{"n_layer": 9, "d_model": 320, "n_experts": 96, "experts_per_token": 6, "d_expert": 112, "d_shared_expert": 0, "activation": "squared_relu", "moe_layers": [2, 3, 4, 5, 6, 7, 8], "router_score": "softmax", "normalize_top_k": false, "routed_scale": 1.0, "balance_loss": 0.00771, "balance_bias": false, "init_std_router": 0.0292, "lr_router": 0.000356, "vocab_size": 16384, "norm": "rmsnorm", "norm_eps": 1e-07, "tie_embeddings": "early", "optimizer": "soap_variant", "lr": 0.00828, "grad_clip": 0.5, "batch_tokens": 65536, "seq_len": 2048, "train_tokens": 471700000, "steps": 7198, "dataset": "wikipedia_en"}
Below are experts of layer 2 (counted from 0) of a mixture-of-experts language model. Rows are named router (the router's row for the expert) and show model dimensions 0-79. Each number is 50 + 15 x the weight over its row's rms, rounded and kept within 0 to 99.
Before each expert's rows: a language model's description of what the expert responds to. This comes from a sample of Wikipedia text that the model never trained on.

# expert 21
Description: Prepositions right after verbs or nouns that take them, mostly as, with, of, by, for, as in revealed as, form with.
router:44 46 35 26 42 55 35 62 54 50 23 31 53 23 15 35 66 57 69 63 35 58 58 74 46 57 31 22 57 72 33 51 30 61 38 39 50 50 37 24 39 53 39 60 70 62 66 62 50 56 53 63 39 72 84 57 63 63 58 74 50 51 48 61 56 45 27 69 51 28 34 60 21 36 70 65 48 60 23 48

# expert 55
Description: Romance name particles like de, San, Le, Mar, La, as in Tour de France, plus byte pieces of Chinese and Japanese characters.
router:67 70 32 73 19 31 46 39 44 30 35 40 38 45 68 67 74 67 41 81 77 63 46 46 39 28 52 69 38 45 70 23 58 38 41 24 23 37 35 73 66 55 34 58 37 41 45 65 25 36 58 17 63 63 55 43 49 52 44 42 61 69 50 53 50 36 33 75 43 55 73 48 54 72 46 42 51 68 67 52

# expert 54
Description: Place words in geographic contexts: in, of, within, compass words like South, North, West, and colons after "Province" in infobox.
router:61 55 42 35 63 53 36 63 43 71 68 72 29 36 45 50 31 63 48 65 42 34 51 27 69 38 41 55 42 54 45 59 45 41 45 36 54 38 68 41 73 39 60 50 60 76 33 37 62 33 67 24 36 51 63 31 51 71 45 38 34 83 16 67 74 30 31 50 34 33 52 61 55 48 50 29 47 39 63 43

# expert 56
Description: Head nouns of institution and place names like University, School, Street, Avenue, City, often after New or High.
router:51 23 27 38 34 59 55 50 71 44 65 44 59 38 78 48 62 24 50 29 60 54 82 42 46 65 51 96 40 64 33 73 58 40 76 33 36 66 50 47 46 44 21 34 60 70 68 58 76 34 62 35 53 61 52 51 49 52 17 58 36 75 34 51 79 61 65 56 41 60 23 75 59 61 40 55 49 46 72 56

# expert 22
Description: First pieces of split or compound words, often after a hyphen or header, such as Tool-t-ip, stream-t-ubes, Hase-g-awa, Salt-dogs, and labels like Genus, Type.
router:62 39 64 49 51 53 59 47 19 48 47 48 70 74 33 50 45 44 42 32 49 58 30 55 54 58 64 70 45 31 59 79 61 67 69 61 64 43 37 50 61 26 52 40 75 70 46 51 40 42 43 65 48 74 20 33 46 76 45 23 43 35 62 45 68 48 38 45 66 37 57 20 22 51 72 49 25 25 66 54

# expert 58
Description: Nouns for people, roles and groups plus who and field colons, such as presidents, politician, leader, father, team, members, Sport:.
router:56 57 51 52 13 47 26 46 64 59 50 47 68 19 60 77 63 49 60 43 50 47 70 55 28 09 47 50 38 69 37 66 46 48 62 63 74 62 23 31 57 61 46 41 42 47 41 54 42 43 46 75 51 44 57 49 52 63 69 41 52 56 38 58 46 50 50 55 49 32 24 45 35 40 57 52 33 34 37 55

# expert 14
Description: Content words after was/is/be/not, especially passive reporting verbs and object pronouns, e.g. it was stated, decided, possibility, him, them.
router:35 47 64 30 71 61 39 52 28 57 57 26 70 34 37 62 38 35 55 64 58 77 43 49 58 37 36 30 31 57 64 32 66 50 38 65 60 43 46 50 65 79 64 52 29 52 80 50 33 60 58 77 73 37 36 62 25 39 45 29 62 69 37 67 39 58 56 62 46 55 70 49 50 33 75 37 35 66 60 32

# expert 63
Description: Closing pieces of words, often after a or an, such as am, or, al, ion, as in madam, Metamorphoses, orbitals, provider.
router:41 36 46 39 54 22 40 39 53 40 29 40 46 23 30 54 71 52 73 46 36 69 91 58 40 72 61 53 50 51 56 38 79 67 62 72 55 64 69 60 68 62 38 62 15 26 27 52 33 64 80 51 56 47 58 39 57 64 65 32 42 36 64 39 27 53 62 54 57 67 81 91 50 50 65 52 43 45 63 24

# expert 30
Description: Word pieces in surnames and place names like Anger-th-as, Mayer-th-orpe, capital initials, ordinal suffixes, and colons in taxonomy boxes.
router:61 68 30 46 74 39 50 51 81 40 38 61 63 51 47 33 53 39 43 21 41 32 46 31 50 47 49 45 56 45 52 47 28 77 61 39 40 35 46 64 33 21 40 20 38 33 46 30 65 54 61 46 53 70 35 54 51 61 27 28 20 76 28 75 38 58 31 55 17 58 31 43 51 38 63 24 49 40 47 61

# expert 8
Description: Early pieces of foreign or unusual proper names, often after K, Sh, Ts or an apostrophe, e.g. Uts-iktens, Sik-s-ika, K-iel-iszkowski.
router:54 37 30 58 42 37 37 51 76 52 52 55 31 76 51 35 38 37 21 52 44 64 29 25 20 73 28 43 27 30 39 61 56 65 59 43 51 51 42 54 65 44 42 61 82 29 60 31 49 62 58 23 33 40 12 67 59 61 69 38 68 33 61 41 36 51 38 66 31 57 54 47 60 38 21 68 42 52 38 73

# expert 28
Description: List-joining and, or, but, &, slashes and commas between coordinated items, as in ancient and historic, submission, initial review, four or five.
router:59 54 60 35 81 71 73 52 24 57 26 42 78 66 40 41 51 61 73 41 47 53 48 40 41 48 57 42 59 45 57 65 60 57 44 59 63 26 34 41 24 66 35 35 73 81 20 53 60 67 75 54 56 45 39 51 57 75 39 62 38 44 22 56 43 35 29 35 57 30 23 40 78 40 52 55 60 64 35 31

# expert 16
Description: Single consonant or consonant-cluster pieces inside foreign names and taxon words, such as Drob-n-ý, lem-n-iscatus, Chowd-h-ury, plus -idae, -ensis, sq mi.
router:38 51 75 45 44 36 40 72 42 63 39 50 67 88 51 59 33 21 45 36 60 57 55 38 43 70 69 68 29 54 25 67 58 57 31 65 42 63 36 49 63 51 41 70 19 42 71 63 26 45 51 53 65 68 48 40 26 31 44 46 40 36 53 60 49 78 56 43 24 65 68 59 45 55 61 60 58 41 58 70

# expert 61
Description: Commas and connectives that start a new clause, like which, who, then, but, later, thereby, often in career narratives after a comma.
router:43 51 39 35 49 53 62 24 73 56 55 18 74 51 53 51 51 76 82 36 65 57 66 30 74 36 47 48 18 25 53 57 13 25 64 41 53 33 37 36 25 59 50 46 52 80 50 71 74 56 64 80 71 46 52 66 56 61 38 84 47 41 43 30 46 68 39 50 45 51 35 40 48 54 33 39 60 57 51 69

# expert 41
Description: Subject pronouns he, she, they, I; final letters of acronyms like IR-I, CM-G, UFC; and years in parentheses or tables.
router:66 36 76 54 47 54 37 30 69 54 71 44 65 45 32 63 51 59 77 55 61 36 44 56 54 65 78 57 31 48 32 44 51 40 36 31 51 55 49 62 29 52 45 38 49 61 25 84 57 34 42 67 55 31 44 38 47 45 52 70 35 75 37 68 34 44 45 44 22 43 16 33 74 60 59 69 68 61 34 38

# expert 52
Description: Pronouns, copulas and function words in running prose, such as he, she, himself, is, was, as, more, known, called, and gly- in glycoproteins.
router:51 69 41 30 45 68 72 50 68 52 87 26 68 53 36 23 39 61 36 39 61 36 57 37 79 70 79 23 24 34 35 31 49 71 32 33 34 36 46 70 68 42 35 54 50 83 48 54 58 47 33 61 35 37 45 45 47 46 45 24 54 35 45 72 66 55 46 54 45 35 26 31 34 67 42 55 66 63 52 82

# expert 46
Description: Middle syllable pieces of names and rarer words, especially after capital starts, such as V-asc-oncellos, m-oll-usk, Sav-ann-ah, Tatter-sh-all.
router:69 59 65 67 27 19 49 45 50 37 52 49 38 60 73 29 44 29 46 81 55 47 55 64 35 40 27 36 41 70 27 54 80 44 45 61 53 52 77 59 75 43 51 71 28 48 47 22 39 49 44 56 30 47 52 44 64 50 76 53 34 42 60 61 49 46 50 77 35 47 52 44 41 80 38 43 52 46 54 57

# expert 33
Description: Prepositions of place and time in running prose, mostly in, plus on, at, during, after, until, as in born in Janesville.
router:34 51 21 76 65 51 26 65 36 37 74 35 20 39 39 14 38 54 34 69 51 61 72 35 60 27 49 72 35 48 53 19 26 33 54 37 43 65 56 44 70 54 64 63 53 74 63 52 54 34 64 39 45 59 62 36 40 78 45 59 58 46 23 35 61 47 23 70 53 35 46 60 41 71 33 37 30 57 50 42

# expert 19
Description: Single letters and short word pieces, often capitals or inside names, such as S, F, O, U.S., and the -ist in bist or aorist.
router:23 57 39 34 60 45 45 42 45 51 87 50 51 61 83 45 36 40 38 70 55 38 35 47 23 67 57 38 72 21 65 61 69 52 64 56 39 59 70 44 74 25 65 63 77 38 52 63 26 22 44 60 48 34 29 40 67 19 50 53 56 33 63 57 31 21 43 46 36 24 60 47 52 60 68 37 67 46 64 36

# expert 7
Description: Forms of be, such as was, is, were, been, plus passive participles and -ly adverbs, as in was established, universally recognized.
router:49 65 44 47 58 50 45 44 50 24 50 54 51 24 65 47 52 77 82 63 74 50 47 55 86 60 58 23 37 65 52 27 42 18 49 37 23 24 45 68 59 64 73 56 51 53 44 74 75 54 39 25 46 35 40 52 51 58 38 44 27 32 40 51 57 31 82 42 41 66 56 49 40 64 51 52 26 83 60 31

# expert 34
Description: Colons after infobox field names (UNII:, Geocode:, NRHP reference No.:) and table pipes, plus title nouns like War, Cup, League, District.
router:74 29 24 54 61 43 42 61 47 47 35 49 33 25 40 42 62 54 41 35 54 61 42 48 50 46 65 57 46 68 43 65 55 62 71 31 69 48 68 58 55 21 27 19 54 69 68 65 48 25 32 27 51 36 54 31 57 64 34 20 32 50 59 35 42 48 50 33 28 47 39 69 39 54 73 32 51 34 60 79

# expert 15
Description: Table cell contents that are dashes, zeros, small numbers or blanks, such as –, —, - and 0 in statistics rows.
router:79 69 60 62 78 59 38 26 55 64 70 46 51 62 42 35 80 29 43 28 39 38 26 49 63 63 45 19 62 74 62 29 35 43 45 62 32 77 42 64 69 63 39 51 49 46 43 64 54 54 55 37 69 44 64 60 29 82 69 70 21 44 59 37 47 41 38 62 52 57 70 46 58 70 39 78 57 42 26 18

# expert 60
Description: Words like that, this, which, the, following, same that refer back or open clauses, such as "the following census".
router:34 32 52 72 47 64 64 58 29 41 71 43 63 38 33 55 70 55 43 44 67 43 35 35 87 26 45 52 47 49 47 31 50 39 63 48 42 54 41 49 41 50 69 39 62 75 60 52 44 50 66 67 60 55 52 32 43 51 40 77 69 47 35 21 31 41 45 52 64 80 49 14 65 67 71 29 55 72 29 38

# expert 35
Description: Prepositions such as with, between, over, including, and verbs or verb endings after subjects or to, like discuss-ing, cover, serve.
router:37 43 38 37 60 65 42 60 49 69 46 48 28 24 31 13 43 57 58 63 68 66 63 48 88 21 37 40 71 66 33 42 64 52 39 33 59 30 61 38 68 60 52 62 67 77 67 47 59 76 38 42 31 78 50 74 56 36 34 66 69 53 37 71 32 32 41 61 68 34 33 60 43 31 67 41 11 56 45 67

# expert 12
Description: Articles and determiners opening an object noun phrase after a verb or preposition, such as engaged an enemy, the, their, several.
router:74 53 47 44 38 70 44 40 61 40 65 25 31 55 58 47 54 45 67 55 57 58 34 46 68 32 47 28 49 42 49 44 31 59 29 67 66 42 71 71 49 47 50 40 20 55 42 63 59 47 63 56 62 55 45 50 83 35 44 70 37 51 43 44 56 65 27 35 74 49 48 33 70 19 63 27 48 66 68 58

# expert 51
Description: Nouns for media and music genres in arts articles, such as album, film, single, song, and metal in metalcore.
router:57 64 54 73 57 40 28 65 45 33 76 63 52 30 80 45 64 48 64 25 55 46 68 60 45 38 62 39 57 38 36 55 28 57 58 48 38 63 43 28 57 61 53 33 56 29 41 28 60 36 43 67 39 66 59 47 44 71 53 56 42 46 71 65 79 33 57 43 92 70 66 66 59 66 40 46 75 45 75 28

# expert 62
Description: Year numbers and time nouns in dates and chronologies, e.g. in 1912, this time, 1970s, an hour, season.
router:49 44 52 58 48 62 23 25 68 36 71 55 62 10 70 49 55 57 64 54 67 76 54 68 68 54 65 44 44 70 29 62 17 50 61 47 56 44 52 50 58 72 64 31 57 69 42 53 49 24 58 40 54 60 58 57 44 51 50 51 55 67 27 19 40 53 63 43 41 63 52 44 50 51 82 48 47 54 28 53

# expert 10
Description: Final pieces of surnames and foreign names in prose (Pip-es, Tyn-er, Obadey-i), plus table cells, years and nouns like president, Yes.
router:54 76 72 53 59 55 52 20 78 72 71 57 40 48 57 51 51 65 40 57 73 75 49 67 62 72 46 44 49 64 30 40 40 46 66 17 48 45 47 61 41 42 34 52 58 32 59 32 27 34 88 63 47 42 58 70 47 64 73 62 42 45 63 47 86 51 51 17 27 54 64 41 46 53 50 63 55 45 57 24

# expert 9
Description: Number tokens giving days, years, measurements and counts, such as the day in Born: March 31 and table figures like 5.
router:37 51 51 51 41 58 32 63 54 48 80 80 47 22 49 45 30 36 30 43 55 58 33 59 52 44 65 75 63 61 38 26 39 41 39 57 50 56 72 52 36 61 56 48 29 86 38 70 60 49 39 36 59 54 47 25 61 62 48 61 56 58 50 52 43 47 30 43 41 55 38 55 48 30 64 63 69 52 43 34

# expert 23
Description: First names and surname starts of people in tables and lists, such as Bruno, Martin, Johan-sson, Nav-ratilova, often single capitals.
router:87 30 40 46 44 47 61 48 51 16 53 37 46 78 73 34 44 52 58 63 37 58 39 48 55 33 48 39 45 42 37 71 59 42 52 51 49 43 71 42 38 71 51 54 60 31 42 76 53 68 60 47 53 90 53 54 72 47 38 53 39 88 48 69 55 61 45 49 44 41 60 72 48 57 34 75 42 56 45 54

# expert 32
Description: Inner or final pieces of ordinary words and size adjectives, e.g. horsesh-oe, riff-le, sp-ong-y, long, high, small.
router:48 43 63 53 59 42 67 50 79 49 42 55 32 54 63 74 28 36 40 18 53 37 62 58 71 49 47 36 58 58 40 36 32 39 41 60 39 30 58 49 67 42 65 51 36 14 46 51 40 67 60 66 40 33 35 57 51 38 60 26 28 18 48 52 83 58 62 43 51 57 53 75 30 21 58 50 41 43 76 44

# expert 18
Description: Word-internal pieces of long learned or scientific words, such as rh-ab-domyolysis, aer-od-ynamics, cinem-at-ographer, Ec-um-enism.
router:29 58 57 66 61 55 68 35 30 51 48 21 51 74 28 41 54 33 45 26 50 66 72 75 49 57 60 55 69 36 49 52 46 70 59 50 32 52 52 51 30 35 53 58 70 49 57 29 62 35 65 61 63 33 28 49 39 37 31 16 43 43 54 39 52 23 49 48 60 33 49 52 33 48 31 29 65 19 63 44

# expert 39
Description: The word of after nouns and in fixed names, such as Coat of arms, Party of Democratic Action, History of, Siege of.
router:61 50 68 61 40 45 52 37 54 44 58 77 19 26 35 40 46 67 37 51 68 41 59 51 29 46 26 55 77 51 65 22 59 62 49 51 68 42 34 60 80 46 53 49 70 65 53 47 26 37 51 46 48 63 59 33 43 59 53 93 69 47 23 57 83 44 46 40 48 56 30 33 59 46 67 62 64 35 27 59

# expert 47
Description: Lowercase middle pieces of foreign names and words after a first letter, often with umlauts or vowel pairs: F-ey-enoord, N-ia, l-ah-ore, N-iss-an.
router:51 69 64 47 50 61 45 39 66 60 30 65 35 49 48 77 45 65 54 81 32 38 39 33 65 64 71 33 44 39 80 65 32 76 58 34 25 61 74 56 45 62 50 58 43 34 60 36 57 41 59 54 58 53 40 26 45 29 53 28 74 37 44 35 66 60 43 43 36 67 63 55 69 62 37 58 43 35 32 49

# expert 37
Description: Commas, opening parentheses, dashes, semicolons and "or" that split phrases, list items and place names, as in Minneapolis, Minnesota.
router:38 48 57 51 24 63 61 44 44 43 20 37 63 41 34 48 26 51 43 42 75 39 42 27 77 60 63 48 26 51 48 51 43 29 58 81 26 49 25 43 58 52 48 52 72 75 38 48 75 60 50 40 70 42 66 62 39 51 31 71 33 59 23 56 25 56 43 21 49 49 35 18 48 58 21 46 68 62 40 33

# expert 59
Description: Consonant-heavy pieces inside names and rare words after a first letter or syllable: Mag-g-ot, Gru-ff-udd, br-ill-iant, R-ink-a.
router:59 59 62 68 29 41 54 59 84 40 62 62 58 65 53 55 20 33 28 64 66 42 35 56 20 58 37 34 32 71 49 53 37 57 49 67 61 28 35 57 56 72 43 56 65 30 41 44 46 56 39 60 68 50 25 61 40 27 66 55 47 75 44 42 31 23 55 68 39 34 56 51 41 53 49 47 50 53 74 38

# expert 38
Description: Slashes, colons and pipes in infobox and roster fields, especially Years: Team / Apps / (Gls), plus coordinate markers and some names.
router:58 44 43 63 69 46 67 59 36 37 28 60 36 68 62 63 75 54 58 49 62 56 34 41 37 54 30 72 08 51 46 50 40 48 45 43 41 60 40 59 50 73 41 30 40 50 54 85 49 37 63 31 48 67 46 32 63 47 61 33 56 68 41 60 59 54 49 37 44 33 56 59 40 50 69 68 65 28 49 62

# expert 25
Description: The infinitive to after verbs and nouns (managed to, campaign to), modals like would, can, may, and prepositions a, for, into.
router:65 50 37 57 62 67 37 58 18 48 62 44 72 64 41 38 62 70 56 54 51 38 35 48 40 68 65 22 54 78 44 54 48 52 56 36 62 43 29 43 55 10 28 59 42 68 45 58 43 60 39 59 50 53 60 36 63 69 64 52 24 81 54 24 45 51 55 52 46 70 38 51 32 66 35 67 44 34 49 27

# expert 29
Description: Abstract or locational nouns ending a noun phrase, such as place, position, status, role, home, plus invisible characters in coordinates.
router:55 43 48 62 63 67 28 44 47 47 46 45 66 52 75 33 44 37 26 65 48 42 68 60 56 51 43 84 40 77 69 15 68 43 48 41 68 50 21 54 43 41 42 61 67 48 66 27 34 27 41 57 47 44 65 45 29 72 65 26 37 47 47 58 58 48 70 83 66 47 43 70 42 68 57 38 38 51 75 46

# expert 5
Description: Punctuation starting or splitting list and table entries: line-initial hyphens in bullet lists, colons in track times like 4:02, dashes, semicolons.
router:49 70 37 46 62 64 55 53 56 82 47 45 64 82 39 40 70 88 66 32 64 48 37 31 31 73 40 15 29 62 48 62 44 50 45 50 46 51 60 57 41 58 53 24 71 76 73 68 56 61 26 68 78 57 46 60 60 65 36 74 35 40 50 59 67 39 22 32 22 46 38 32 60 45 44 34 62 49 42 21

# expert 50
Description: Conjunctions and linking verbs inside sentences, mostly and, plus or, but, was, be, than, while, to.
router:37 75 23 37 91 68 39 40 36 67 47 37 52 40 36 22 65 77 29 62 64 62 55 51 69 41 53 22 32 36 18 43 38 55 63 38 65 22 34 42 50 42 60 29 46 70 54 55 70 65 50 38 43 43 63 49 48 63 38 95 47 69 41 50 49 38 65 79 32 57 29 32 49 54 42 45 63 61 46 40

# expert 17
Description: Verbs and verb-final pieces after a subject or auxiliary in narrative prose, such as coll-ided, found, moved, published, took.
router:29 20 66 60 64 64 45 64 71 45 63 33 63 36 47 53 39 70 42 50 55 44 58 41 71 28 46 29 52 46 51 22 53 43 14 60 62 27 66 53 60 74 48 73 57 70 51 55 57 61 50 60 44 49 51 84 47 20 49 48 70 53 68 56 23 31 46 62 60 13 87 56 39 55 41 34 53 69 47 60

# expert 0
Description: Articles and counting words starting a noun phrase, such as a, an, one, two, first, including digits in tables and "three-aisled".
router:48 72 48 76 48 84 32 35 46 35 86 28 39 62 46 45 63 36 61 63 58 75 49 52 39 67 46 49 67 45 73 34 44 52 52 47 58 56 55 67 54 35 56 45 30 37 40 66 65 33 36 27 56 19 32 51 56 64 49 49 39 41 67 20 70 42 35 47 59 62 39 57 71 40 43 28 64 65 64 55

# expert 57
Description: Word-internal pieces like er, ur, ig, z inside names and rare words, such as Marguerite, Derby, Aerial, Furmanavičius.
router:41 70 53 52 80 25 40 31 50 47 46 62 43 44 35 60 68 48 50 63 52 33 48 83 31 74 47 74 44 48 90 26 55 53 38 61 70 44 53 43 60 61 51 75 24 28 24 81 36 46 79 47 42 38 37 58 71 56 62 52 46 53 29 69 49 53 32 41 48 66 67 37 30 68 51 38 54 50 53 33

# expert 53
Description: Closing parentheses after birth–death years, line breaks, == heading marks, table separators, and is or may after article titles.
router:58 35 44 69 30 79 47 40 52 50 43 55 73 29 56 54 54 17 55 49 40 48 49 45 58 44 45 35 41 73 60 41 67 53 76 72 40 55 20 42 33 47 51 36 34 56 26 61 84 51 67 39 43 25 46 31 55 45 65 58 38 53 64 58 50 42 53 42 46 68 39 25 23 83 60 48 60 36 53 65

# expert 6
Description: Word pieces inside proper names and foreign words, often capital-letter starts or syllables, such as Rock-ef-eller, Hol-oca-ust, Azerbai-j-ani.
router:46 36 79 37 44 33 46 64 29 22 65 37 69 66 81 70 35 61 31 52 41 30 34 34 47 57 73 50 46 29 33 56 75 41 64 51 31 63 49 41 65 34 61 53 60 31 57 34 42 42 57 37 29 46 34 57 64 42 44 36 41 50 67 36 69 73 66 30 39 35 59 34 49 53 42 64 49 45 64 31

# expert 43
Description: Colons in infobox fields, table pipes, decimal points, zeros and percent signs in numeric data, and unit abbreviations like mi.
router:76 52 45 68 45 49 54 28 58 40 45 44 68 64 37 28 58 65 34 15 49 56 67 43 51 48 44 63 27 84 31 58 62 53 56 39 30 57 59 48 57 47 49 29 37 37 57 59 62 38 31 40 44 31 53 69 33 53 51 57 18 59 66 26 22 48 41 52 47 74 36 37 78 46 47 40 72 21 52 50

# expert 36
Description: Verbs and verb endings following a subject in narrative biography and history, such as had, became, won, endured, began.
router:31 36 49 63 44 71 35 35 62 69 44 63 28 50 47 40 62 62 54 39 53 49 46 64 86 28 60 24 47 75 60 25 45 27 37 70 48 43 75 29 75 49 40 34 32 84 49 68 51 41 19 58 46 58 73 62 62 47 58 59 64 46 58 50 34 62 35 68 63 47 31 64 21 48 55 61 19 55 30 68

# expert 1
Description: Determiners and possessives after prepositions, such as of, the, their, its, many, and verb or adjective suffixes like -ive, -ated, -ing.
router:27 55 74 26 53 68 39 34 50 56 42 53 43 22 16 51 61 32 48 69 42 51 36 44 64 13 58 48 81 41 48 36 68 43 47 50 66 48 81 38 64 48 58 72 30 46 62 36 59 66 57 71 37 30 30 59 46 53 42 58 58 48 48 76 57 38 59 65 58 42 77 55 47 22 35 47 33 57 52 51

# expert 20
Description: Middle pieces of personal and place names after a capital start like H, L or W, e.g. H-ough, H-id-atsa, McL-augh-lin, Al-gar-ve.
router:47 61 53 42 65 21 41 64 73 46 43 62 40 52 41 50 57 45 49 50 31 65 51 56 30 42 36 38 39 50 59 43 28 43 66 38 70 42 64 38 54 56 39 29 75 54 38 38 56 67 47 74 54 58 25 52 57 35 49 46 49 50 38 32 63 61 51 87 69 35 65 37 78 32 42 52 74 74 68 48

# expert 4
Description: Hyphens inside compounds and opening quotation marks, brackets, dashes and prefixes like un, pre, sub, as in nickel-silver, re-issue, "When We.
router:35 51 73 51 84 49 56 54 43 57 59 76 78 53 56 63 48 53 34 34 68 33 51 30 07 55 44 31 61 32 49 56 71 34 35 53 43 48 34 46 54 50 30 68 72 35 53 42 61 50 29 34 51 66 46 52 46 39 60 32 29 49 38 44 34 27 60 31 28 38 20 53 54 41 17 57 51 52 74 50

# expert 3
Description: Line breaks after article titles and section headers, table pipes between cells, and the N/W hemisphere letter inside coordinates.
router:54 31 43 41 23 56 44 33 53 59 56 61 72 61 64 35 60 45 52 45 53 61 20 59 57 26 71 73 65 74 44 60 53 27 68 32 56 50 48 60 22 42 51 71 18 54 36 46 31 62 56 48 21 63 41 35 21 34 40 69 49 25 78 34 36 34 66 60 55 63 44 44 59 31 59 42 51 57 60 81

# expert 31
Description: Month names, years and day numbers in dates, years in "years ago", and nouns after For or In like example, instance, period.
router:74 68 26 69 31 64 24 48 58 55 68 30 26 15 62 40 67 51 44 43 83 35 34 58 59 67 55 48 27 84 73 36 58 48 53 25 41 52 47 30 79 55 38 44 46 42 47 86 29 29 62 42 46 74 59 50 36 71 42 57 57 55 31 51 48 52 53 70 39 48 58 40 51 42 39 38 62 59 31 40

# expert 27
Description: Infobox field names and closing brackets before a colon, such as Born, Location, Coordinates, Time zone, Preceded by, Allegiance.
router:71 31 72 56 54 61 47 49 23 54 34 54 33 39 46 58 36 46 54 50 44 42 51 61 36 72 51 72 44 80 62 54 64 59 22 43 45 30 42 63 34 40 39 44 56 31 45 57 46 58 38 46 33 20 63 39 64 60 38 65 31 28 47 62 45 55 49 46 31 56 48 37 23 45 61 54 60 46 51 86

# expert 40
Description: Line breaks ending infobox lines, list items, sentences and == section headings ==, especially before the next "- Field:" entry or heading.
router:61 59 40 52 67 59 62 46 53 47 59 51 65 42 74 27 18 42 68 43 51 50 33 51 38 67 57 75 56 41 61 48 54 47 48 44 40 46 45 80 30 47 52 56 30 20 34 41 54 78 62 54 84 78 38 45 59 66 48 32 47 39 48 55 52 66 53 47 68 44 55 57 65 77 37 34 52 49 58 66

# expert 13
Description: Nouns for occupations, offices and groups after articles or nationality adjectives in biographies, such as lawyer, member, politician, director, government.
router:49 64 61 54 28 56 37 34 62 41 64 56 30 42 49 56 67 23 36 18 57 39 75 73 38 52 45 76 56 49 39 55 46 43 39 84 39 55 37 53 53 50 62 46 59 10 63 26 48 44 57 48 32 30 55 72 50 67 56 55 10 65 66 79 70 21 51 53 64 22 50 47 38 56 83 43 38 39 36 66

# expert 49
Description: Line-starting hyphens in infobox and taxonomy lists (- Class:), table pipes, and word-initial prefixes such as un, inter, non, dis, pre, counter.
router:51 54 64 39 70 52 59 36 55 31 61 40 63 31 32 57 44 30 55 42 51 54 25 32 37 61 41 45 82 62 65 47 46 54 47 36 35 44 48 36 46 25 43 46 28 35 67 62 16 61 40 73 45 43 31 51 38 81 49 46 45 56 45 61 37 50 63 45 50 58 64 49 32 66 61 28 51 36 71 32

# expert 44
Description: Modals and auxiliaries starting a predicate, often after but or a period, e.g. will, would, can, may, It, They.
router:43 41 29 59 55 58 64 52 47 50 58 60 64 38 44 73 71 57 71 33 37 61 32 42 46 57 35 22 27 57 58 53 51 48 46 37 03 40 46 19 66 74 39 56 46 50 24 83 69 32 48 51 52 39 57 36 48 37 65 70 24 38 45 41 42 62 52 51 47 52 34 44 64 87 64 72 71 52 25 34

# expert 45
Description: Opening or second pieces of names and words, especially ri after g and He starting a name, as in griffon, grips, Hexagonia.
router:64 68 56 30 77 40 70 66 51 46 64 59 28 60 39 58 16 54 61 52 42 25 54 26 62 58 49 47 47 32 39 47 23 49 53 30 53 54 35 46 58 36 34 43 43 23 44 39 41 45 69 62 51 76 61 52 39 25 55 31 39 35 54 35 73 73 71 64 17 42 56 35 50 44 32 59 60 49 48 71

# expert 11
Description: Byte pieces of Chinese, Japanese, Thai, Cyrillic and Greek script, plus = title marks, table pipes, and name pieces like -ová, Al, El.
router:36 65 39 40 23 42 53 41 74 80 29 39 81 44 48 46 34 27 56 62 51 32 27 35 35 48 68 65 17 32 61 71 45 30 60 39 76 47 49 52 62 12 51 69 41 44 46 39 54 65 54 54 41 52 43 38 53 26 49 52 66 60 47 57 57 55 61 80 48 46 61 48 59 21 38 58 78 30 59 62

# expert 2
Description: Table cell separators, semicolons and sentence-final periods that close a field or sentence, e.g. W | D, GA; GD, team.
router:67 59 69 52 77 48 58 43 53 62 50 47 69 38 29 48 52 62 63 46 59 52 45 28 44 40 45 45 41 56 38 65 45 31 41 57 47 60 46 74 24 59 64 28 50 69 59 34 61 45 51 46 59 46 61 66 36 41 42 33 34 31 73 54 44 51 22 64 80 65 24 74 55 42 69 47 51 54 64 34

# expert 42
Description: Pipe separators before numbers in sports and election tables, semicolons in score lists, and name-starting syllables like San, Mc, Ma.
router:67 41 35 43 20 53 61 31 26 18 38 54 53 76 72 71 60 67 59 69 30 39 54 53 49 53 68 17 59 49 63 51 27 72 64 59 62 57 26 67 51 64 34 52 33 38 56 62 45 36 44 30 68 59 64 45 57 69 38 34 45 40 56 43 24 69 47 70 58 71 55 51 46 38 68 29 79 45 48 47

# expert 48
Description: Table cell pipes in chart and filmography tables, country codes like USA, ITA, JPN, broken Korean/Japanese bytes, and punctuation like ?, !.
router:76 49 51 49 66 51 58 40 59 88 34 57 54 42 58 73 40 90 49 73 59 28 51 62 45 47 48 16 34 56 35 45 59 33 40 60 50 69 45 68 56 37 38 61 32 66 26 82 46 43 44 42 45 48 67 66 46 29 40 28 54 86 34 61 43 47 64 54 31 40 49 57 68 53 76 60 63 50 55 51